config = dict(
    n_experts=48,
    experts_per_token=8,
    router_score='sigmoid',
    routed_scale=2.5,
    n_groups=4,
    groups_per_token=3,
    vocab_size=20351,
    optimizer='adam_variant',
    beta1=0.9,
    max_seq_len=256,
    dataset='wikipedia_en',
)
Below are experts of layer 3 (counted from 0) of a mixture-of-experts language model. Rows are named router (the router's row for the expert), down (a neuron's output weights, with its number) and show model dimensions 0-223. Each number is 500 + 40 x the weight over its row's rms, rounded and kept within 0 to 999. Numbers have three digits each.
Before each expert's rows: a language model's description of what the expert responds to. This comes from a sample of Wikipedia text that the model never trained on.

# expert 5
What it handles: Prepositions and conjunctions. Prepositions, conjunctions and articles in running prose before a noun phrase, such as of, in, and, since, as, the.
router:473453612517442398511524455501597502482493474547556499535464483529484475522533491450493462513515491534457534570483555528446489515500560525542490524572408491495510505483455497543522479535520459503497557525514528513553560497465450504518507558514490527459518508489533581554483560467479491504457432466452536453525512467528512540529560496491499534493461506523529479544514560582472480481498496477530473517533458495500487520448531597538665573528561442538590481514512476509553528493491504473553456587500501515491450433473526528515526486526544509516550476492556532518482542463554437533526519417558502432492582553457529521481557524478476517493490519426543527510484473475550547488570
down0:514550587447522424492552444541550541533444512523564526518497500488563560513476498474508497450551467532566451471458545515457453580588480545541504497497465526511501543417508559493478463532464465501492472436475514538494531498431487441503521456541509543523454495559451514536497492434518481481503555543526466454492548439484520514431511575448510491559467413493490442563463442454547502529518384487490511527492481579573467459567565452479554453569574539410496489482491529482488534465505526526521487468528452503501477508517533532554507513427507503448505449566538496466493458482499489531502442426483525483549492488523536508458447554504499468429458543501577480490478542539455467481463
down1:499596543590450492486464493532504519550508490535515567568460539510450589402509494495518502520534454504513529534496520558493470593557570465535490520467536518502540516450498417484540482575578552452543613479473453415553512523531518442486544496498573522520527489512499456532493523516492531450547524572512544459488512508514455473563525526543559463536482492514506459457543518476521463517513419503474518573480530420515579469519592534544501463511510472478467500494455499493528543447414455504533490416491524466492497535454498490485516476490451526529574524599494492516470474465449473484468589555485544458557471570477491508548445554509496450463516519478518478488527551503487509518500
down2:421476480493532431525480492565457540532517512421506478539469448523488526520463458515450525450510536465504479444531452473441500558473510535473464529516521559480476546532501443534474484469565454498470513544512525482461547525458513443430516482478521542535548481523529516547602513423473495514482480459534526465518417503393548453460503522467504505518572528476557536543526545527548529467589478424585448544409526520477470526405573530514474547515503487418485472482508563472526471547441514488531560529535530449505555436427510526472493549601505499491495516476471494383605495481515450502524489535525489498517512485498475483486515490459490449552509581484520542497507497467510534506441
down3:492539550527469504457588561480474515500481482533487527560526482499466520515491518494465502469489474498508493598520568465556454404577557538532539482537525577499493456517594484507566466527431438565536498504544507544474475551399517471440464483480504499422506503505486517515333435476469434461480443488446481514533482463539539467453545513486501553489457525595438533460508512552480543540560551545492537505530535489532504495599412506498532523595438504514552483492513428571527548544474480511527562503466537558526493482525541472488462521510521511441543522538513480537497549510516518531527497493513550545481541498499471462464497453513493473508511502568486461498476577526505477489490
down4:532483516465466575530536570460475459601511538462501551495414470479482489479535532496526533498473454515528507438445549544483456467487486550531507469503460490449575513517478470490477504520510551418519442425522519514440520484549491487490489512435432554525520527469532441455532563462474513481474449473527465512502560432541577475573477526564511461472481488458495535444557515501493488467474569487458449457496492413508505489508450431446506517507417442507496580464503541469393410585489478403462569501533526528485498558477450503539565497566464470504473550502506507510550488468534478454487501490547538505531453465472472468487522446498475528513586546464543429504536495582516526483514
down5:455483504543517438511465455511506547478494542533562415493499482493466526509530542540446541490518503414482478543451560457489522478471560534498473489478563550530561434511535520513576549503605483511390443493464488485466447474440499477519482476487430451473449491437478507508587470502519558485505535552504452543455459531464485538539456561471478547458543432508558424487546470531512469483499484461532521486507458655533559517440431515574489382512474537486438512461513502513577487484544573546462452531504453539521442467504529489558476492526504513473525474472455455504536484548550482560517524485451546472512478484514516461566522489492525463521491492476535459516538499525444464516541
down6:537525467512515533519473464548547540494473529530581660496578441473489575414437584543552568528532501485513476512516488517418478468500491548505573518490478475440470468533462531456560533513465510503562556507482501532514446488504505450508455544497508463544510504471514485515444541534463548513482476467488529564455497448548456514418540525506561495508520501598491539522539520566481487587558527488565539513436497498494579508506498450509493517469411467460454560472505475468556465525473490478497520423460569517469504507522506483519516550590492517486512510529499518494450480507540574462530524499472478533556513546509488580472535466470500481576548505530473589480477564503573514541476
down7:435527510460524522527491515457547507561519483430482485534529479565483512505384473490448432517529516409506480446466511476530489438519512429447506531546446475533510463499512524545509498513464483452458540449462515508563490577415530434553476485576516456495486536521443481561467474511419439499451482439414533538529463507532496439467501552459509537453547492476512441493463448544527543522504497452448444448509538577587471483495478532456549522491514533498519504600522503518471441537463443440487510440519421541561472478476556561513455465462452489469477490492411482503506537478528517594529510535464530490547479485465460563526496475455511520476450521451485489458439457441505491456474
down8:477483516461390517400471517518516487476508520499480496531517538509558513537523532523493505434491515545541424501523460534493513490500516546513499531431588468519474533548468470492493482501503572445508566515510603496491551569559500486504475432489532532513497562501543494500508521457530519459490547409520555542475526439464576465461491543544529481486530505580531567521456533509511501533489542495454503544491509375445534436622462466525626505467464547512472526538514480374483604453537475502492495415432550479493526493496529552507467519529487511550533492485503530521410489522502450455531479466487510525483523489499517467453414533503525498487535473522472475453502549516523491534493
down9:435497451526450553486515480429507469531499541557474513482473473483487468548517494452495456435519514459454514543498525457459525536489556525530529617524509432581448532520525472528617486553501516546552507468531502529550505484503503540485532492567515505494491534513492560452491482527524534497493480458513430551500495546458459535475524484504575500509493464528480456533481480492440575546443514480415531428474536534537493549522423532509582498547477499491433503518545455502517500488478452585504481474524500415493441565581437433520507473437564554486521447508580515491444485590502538535521495498511465536553461479432545416456532487542496501524548502472532452508518430533500477475606
down10:489523451566505496443441457521470465500501503483484492520515501534495523524425534506409567510495565493439475512443439481471521476424448459532465438508507522527516511523481416529452541477493509478528445555474449485465479521498523504480466504482520596547477465456548521592529508465435459507553483409516467528521429482433512510486464476450478492513460474465528563526454507541443541513468494590500483458474462520508499535403545484434444459484448558475487462500521510516553514532475559465562482517470499428527542490428385511557526455474521560503442496442448432530504475538459463432572404514461471444509531484511538434524535478497531520456517495415458483547514498533517529519532
down11:492504457455396462495484415522498521497478403526518547438479546448575531539521460488479452459506543527460506479592497532462486448464485443503503502521493556393433564508433498498460579538437487453514531505550525477565482511489487526466484522472505440502469492495414554471471575494441528440483515517422421490562429522563530461510533480528525509547386510485506437473527541480562549457494514504527454493393462379389493524510513499525513529452535435555530475525510492457460447545508457473495455494505497520528517520517475477479486520494482481548519543536481480515431479513476507428545465489528462503483515508520457559482481465528548512537494457461486520488491479492528525460457
down12:490505469458536442467501512451445461513521468516535493572522443440519549538512523551511510531430526452481486495493491509481528491436405488552494518480580586475440475424569502568527493499577398481483466426481462498584486503499503482534482492473493574441435429434467445469482506463572490565467487494414488472561477493492528435498501502462564535507463470457536462632468461473542494556473472474462452446471535445518492484549530535508458502547491547500524499495513515488490521543425395516539511501498493466517490472480553552500481452455525556520522523436460458501536508575448452442511491536460443538429490489541504469498578451500517492551509506540497493460509516444525531489475
down13:482451504499514501472515494471528485475570520427374456456506521476500497549493530567460533487459454453506487522544486518495529423446513486443519463498457533577505466581517463492449517470491510550485533544486515499493523568520531589455456500485607502543542522446453512431572506457472490493519525461539505492443498530431533507517416460494407472448541479458485424460449493434493482405472543499539443456530486568532477520379482550453498477515497456542504509456496561512385473544554530526488498580467403504504468451471464495448487518491549530447446555436478516481529503537465490543460486513532484475448444470476483512481513486526476508453493494493502443514510441486522537482479
down14:458444551499445468488573451480529475533468528541471544557454459563398521508475489419498517433493463489491496456447510465554448534530528516465508537506443563545549514462524531514542470533419480491550496500500490505524426458531494580435505492470556498451518461437567501463449514476461420469464458540548590450473488517463423506474603482475436506571408471494492515470553535504565571557528510482505467461555475421522475518509515476525529546528476450503482553452499497503499534514427469468493518430554502444534536528529471429475483543573485544519542479617536480479461505442519537429460497494484517487497511450456504475485492482483444475517524528495500486501513517498459566435514
down15:453478539512453490488503491486460485497496483379419448519535440486463479540509504479489497558569472518518493569446499483424478555574488513449458465527481443505548466431522427506502511437518473473477514503506421507554568494499480468426536433508499535516511547573543489496459486405441460502474503515498508518501520520575487520567501508477461472480538506441486474614490502513453504414406546503534493498497511576487449440441563557483421512478499508451515484482451504532514572530484494501406484560536511509464495487506552536539516450514502475396502593446460517534480492455486486554502394542446547481522498545492470493494490506434429549476469557514490490485491537511506475521480
down16:530589592511441525492495562498507514499492516511445519516517588441418565477501428551530451471462500597461474549502488520495518445549446494597455482517525508396512529456471505509468454604389514451540527459496528506492511491567534432405506539467528471482465541511468433499465572507532491501497534476590530490519453498529408503539564506517477520546502531534464449490549537503548502564531529513505532535456548515575602506599545444495522512460487511512485530509486512500464471493467429514524514489475453510488572487439455515520501479533481561526514433536500494500481481445499393489474489457498513502458497491521432506462472488499465512497499448524526516484482474500495543489444
down17:550564575587475469546473512504443533493483551494487531547447484436483500457532447517439481477514466547513552552533545557451445506609505440545515540548526559490510469478436494478566520541443514522613482467517549525512545500474504506440561519477450456542520562474502468463365507478443467470489502516529531437486499469525509596495530521458514500515508455488438421521523451513576522550456456466430491546544464495546536544607517476595519486498479508481491459477475528465485472505463448508424480514516558551439471472484494514547526561477458521487524489525479503514511531446429523483496473520578529469498474485502496517565501524517488512483425516520528467494410493485555474473491
down18:399437451415572526496476492456542520448476486495590490535527544482549545564509545533504426429493529428490531432536425526497474519475525486454476580590486460468471494488538485512511544458431545527429546546477515473516509544547511555499497473533510536522486539415489525504524556454471538519498442528468544479438445521461424466496482498544510461428472461493562447542487481531470469511500418456476496486477523569480503493334543539517500456511545524468524502527531481521514529461465538505455476421502428522561545515512516521547510500556522438523430463475416522419524519493521475476532506500528487491499457534446494518490458489479523487560474513489435537521528494477451479520516
down19:507517562470513475443540545478523460461458488464447488522484444563425478495429448443447512495485459482479592525542531475486524498522529553454468442462437508613472445473507526552547455507449502547447509504518470518491467441449439489485459545462495432443520532517481484453422443437505390486479445484447542480451505478431467453505560494493507464526499534523490468486517514525426508541416491528446474518609509452527508545612466540536522494487500451515488603544468487570496462532471491486480466530497528563522472479500498505508567451418442557485530500460546504538575543456504460498446466509528552524489498471451489499461500492522444498458432524516525480490519436459508518487506
down20:508580413471487521567543522550473504449483533493389447480470507514509445577425529473476500495509464509533514481538431536546439524504512509480479553507476582455566509480502501515554557514471448483519459561500532523456540575516559561583477489516491420479488502540476543544480540474496527519468581475438532481531523546456550531517482551496532509512518522604502447573474497503551523546467487505473495504529441530496539526456497508465577567509455568526487561514487501458460483503520445488522505460497554568544523489409498490514514467495495399468480532488466466534396524496525443472490500495419468491534520509480537495508481485489515414533456509429538555483518500452493478390564
down21:537454570560523522513503514470507522489514494577486488457492466501517482531485401490509543534490476518450525545481527412530581515458507461505529452533451491518531549473499512603556543495485466465516535483508492469490459453480499511442417497505439505507569494450489442510561523469446480485466459529460505444514464552529477610557482518495401468491520514418475497511504570558495528558480488442596488451494478487482474466413512482486520578549495456597520500622531511527505430439444463518452497552508485515500468469463461522524507496518442514500540472549396516531585510449506492547471542466445508502486531507484549481453506529493478550494484572529474429557500448469493526536481
down22:519471503504529524459555475415526563467499477495483510411456479523485465457518514489543511424458456448420518449533509444559483435443474455499542531565497522486484487511502530503553545371417563470487435450473465464526413525579494549503498522495459508605492453519455520492530426490491453424517509461556455485458497535516467490457519472441486529515503535563514476518519454538466470532488478494570482498521468581463455453446465489505575485478532520483466500514539549489500493512419496512494511536532460524507475485493427450484540529478549521445533460498514460492469489464577515521504458526512478397487533396496540529587537571530507544551443524489465474553513501470436485459516
down23:507477603507507474458473503542529507547474481466543430527545410457468511558575459518569516492485497575533453479504429426517556514462502499532572485528498443522500495583491463534487505548525534442511482511489517533562513480590525453469518517612471512493488566436462535497498494540490523502449555444542468500561526469467463423555509468512519526433469533438488488490531470451565470506545536489529514514475535545488492416499559458521554500482463548495507445494466584433506452468474522530432469515522458433485470475544557494429466617555421481528495495493534541490462454535473461470466513492485482544511503547578534511492464523435489526523502480545576491477514488505556472462559
down24:504520499428511493513506501510557524477527514442481535417476462550464513550508464467485491479419548446512448516426556517471514506546502622544531470519523489472527535464501436490474494432498513474526624501547518529487508482497563455514555512477488472488448526546572516482455482384446573561487495494531502569468486518543496536539517520533462546506583523509563494480502470500480434518521514511451502588528492397498519512613404447533469534531535480510512527473524483504440563454584511511493558488460532519469468453514587507593543476459494492493577516479482501489496518485504488531546551493516506485596502481450509546574513465465477508476484481473503454518558457498553470453493
down25:531492436497517514465592427553549497521609502504496522540534515545591467466421555544453436494543541480560472462510492504539528468538487436481518513453484528528492463488457482480453458496531515443499480532474566479564483499430509484513504426407531522501436549520564548519463519505459482485466537502549496515450505442464496547459464558523449567529537480584472588542515451455511540454510455460543449489528477477478503432570571431451502499458565527561436522442491505522469505514517532491429446440489566478536514498487496536532479508502549474474453538499481474488440502558544539514538547529485585464488513573517531509551444509441541509543524506535483550470510562533551452527489
down26:580564555532534584461570466529445535464446532500520530519470419477533502515585540413475521373486583474512542523523474538484489535492476493513538487488449475503477479484490522522471500501496500508450506472459514554511459472454498500449545485511489462481489470456457447390521479453574555426546528550466481459521508525452527476545516485477432451403554548499388529507538436525518527537398485562487516503530482488530521459508476461558509525493374511460474475413514459498550497508467481472477504515467550535497461464534559544497521479517450520537483436511521534496486489475475420482495527522504555529535519486528453480418471513509473532505498450533529529468429487516562560516520
down27:489504541512514489488508544480516523460522564526514516511526473530452511475532490519552512463485510473496506495514429472446562442451459467476460502337537463527472510541513517481484461516485528473507554514481504478455487517593504528425499491445573533472421503443483522477503495505460517515536448523437504488491482552402504493472523544442529511461525580569559467479529517480514453507525552484479467418587436406485390456560426556510515390568563546542441498535468509479448489528520495521490551446485528519474541523485524470480526468517490409529526581511440404494494419500522484545500510545477515535528473491500540518512478565519485512515504462442470548525546554524485537495499
down28:456484525449465509481475473520466433476562519542422448504530502428497519576460516567513529539518482463559530433489513531454578481451533471455440467496526461514491559520444466481481503465509587477463498480573448434516544560562483521523540519544504537568481475510488554496613551462507498517482494515439507528501471547464552468554525479528479477429514519486460443458446431469438486471445438427558514430553579492479356474409487531457487419505526559477440482554470518482516557533501517489489559454472497476453487532566528518529491533485563460532463489531525461475499461516451531498493521542445493447545422507479512549504514483504511478491519508486584509503500488517490473522529